config = dict(
    num_attention_heads=5,
    head_dim=128,
    init_std_up=0.0284,
    lr_head=0.00498,
)
Below are experts of layer 2 (counted from 0) of a mixture-of-experts language model. Rows are named router (the router's row for the expert) and show model dimensions 0-127. Each number is 500 + 25 x the weight over its row's rms, rounded and kept within 0 to 999. Numbers have three digits each.
Before each expert's rows: a language model's description of what the expert responds to. This comes from a sample of Wikipedia text that the model never trained on.

# expert 18
It responds to: Linking verbs after a subject, especially in opening definitions of persons or things: was a, is a, is the, are, as a.
router:484536464500497501522535532477499516532518503447494536515497472532514481495441507524471547498498501503501500506519501497480463489495494537483493477504459527513497523472502492486455494527501501519480495490527522509477508495511487543501548496499488543554499519485526464543532512518477506537497439531498543499495524463519553531503500500493469543506484523496477532507505517505492478492503

# expert 39
It responds to: Nouns naming what an article's subject is, often in lead lines after titles, e.g. "Railway station", "Strongman competition", "Historic house", album, race, player.
router:554475491530462485485488480519506531482545516536481478449510509491503482482526520499483485519491500504505554472430499512484483495494530525501481500520511509492527529479474502495505465478519482509507503505460480451520559524492520482498497476527525511487517519504495541444531505505487489528517492541532491512535510530468464480522494521524474446519508510514531460530511522535527492477470

# expert 12
It responds to: Country, state, county and nationality words in locations and lists, such as County Leitrim, Hampshire, China, American, Philippines.
router:515501497494490470538470510480477520524519489490482531521486560507450520490500495500472516527480499478510484481474504514497498529514497476488519510486434488520480503554512522521444529533555480518503520508486510498502541466503488570485542494508506488503504544543527523494450502509498470505473528471452479548504486544473529514527485527524503503493502495511481443492487496533533488514460

# expert 2
It responds to: Line breaks after headings and table rows, plus capitalized first pieces of names and words, such as Mac, Mel, Sim, Mu.
router:488538564541498499474516492515461489490475461506504500500460506498457494516472509513479516514520459490519491474449514507547481499520470480488482530523457529516473491451490438523474508558495534512522519491515526531488484494528507555486506516453526514484521560513487474558478488482540510478524516448432504484507535458466511504480501470496522556495505460481496469497514476482497473521532

# expert 9
It responds to: Paragraph breaks, heading markers and sentence-opening words such as However, In, After, plus (seat in parliamentary constituency tables.
router:480510487514474512519512476497498497526471481530493477503435525453516525529500516496494484469501488514540534461506480481504460504485519486492479467539533511520481468479475550480492501512477457480494477525473489488476500500449466470473461493523498547494480516492481490538522512479483542511500470509484527504508521513532439483507481520488488493514526503496476544536487484463508535511446

# expert 27
It responds to: Common nouns or name pieces right after the or of the in prose, e.g. "the events of", "the State of", "the Treaty".
router:539497556508464508539474477505462502527520452510472549459460558466454505499496498479509493512529497473476506510491506512512557501514558488528511486505464464497489508500525451532480514503511548507520553478488523474494530484447495519494502529498521460486503485517480508490506454485484480530517499527484458531486500531488476471535482539508511457499539464500523475513480491460497476491522

# expert 4
It responds to: Short consonant-led word pieces inside names and words, often capitals or "pp", such as to-pp-ed, P-C, Nug-ent, overs-aw.
router:477450522471447501457544500534479494495535510491487515495526522502524493495537539464470509527513500528489534507518523467487459533521447513494527529483468507488516473449507506494506491483541495515526480512504529533515474504502521497501455469511521480521485514542507495516505529520543463510552540482475518490480478494495515499468551472544483494467490479474468531469454457464516502526508

# expert 20
It responds to: Verb phrases and negations after commas or "to", such as to make, was not, would be, plus final digits in vote tables.
router:474553494462494487493511538471492455506477517464471511522459478499479511498508498520498490512463517508494463509477473469528480489527493486446518564484508530551510494516492493475510545506505510493547489500492538517504456474543507547517550459537496505481483486500517512475487507491482477468499519503460516523505485460527496513485476500510486495511466472503470495450460505544516482488520

# expert 8
It responds to: Line breaks and markup in lists, infoboxes, taxonomy entries and tables, plus opening phrases like "is a", "(born", "played", "took place".
router:528485503529502495466503495493483545483468565524519456480524458525552485455529503524505516501492525505521517500476495501523495501478529498495465507549494476474504530483478491506515474479506479526477494486490471466498505485495513457486515495478478501508513532514538538457517521509546483524504524535533518479553486491475485503525546470483524462503509524520485477491545528550489471495516

# expert 22
It responds to: Word-initial consonant fragments like st, sh, p, r, f, qu, often after quotes or line starts, and symbols in LaTeX math.
router:489500483476520516471506517507547480479490491433538471486510490487547516518517510494491529493510486502448530472493495489526507517506467549454539520508543517522478502521506510482496490453499490494500501547521468518497519504523545539503554504504467504497489472479472539488528505521505538468539519495476495466505484502515515495482514480485530521537472500492466484486495450513506475492532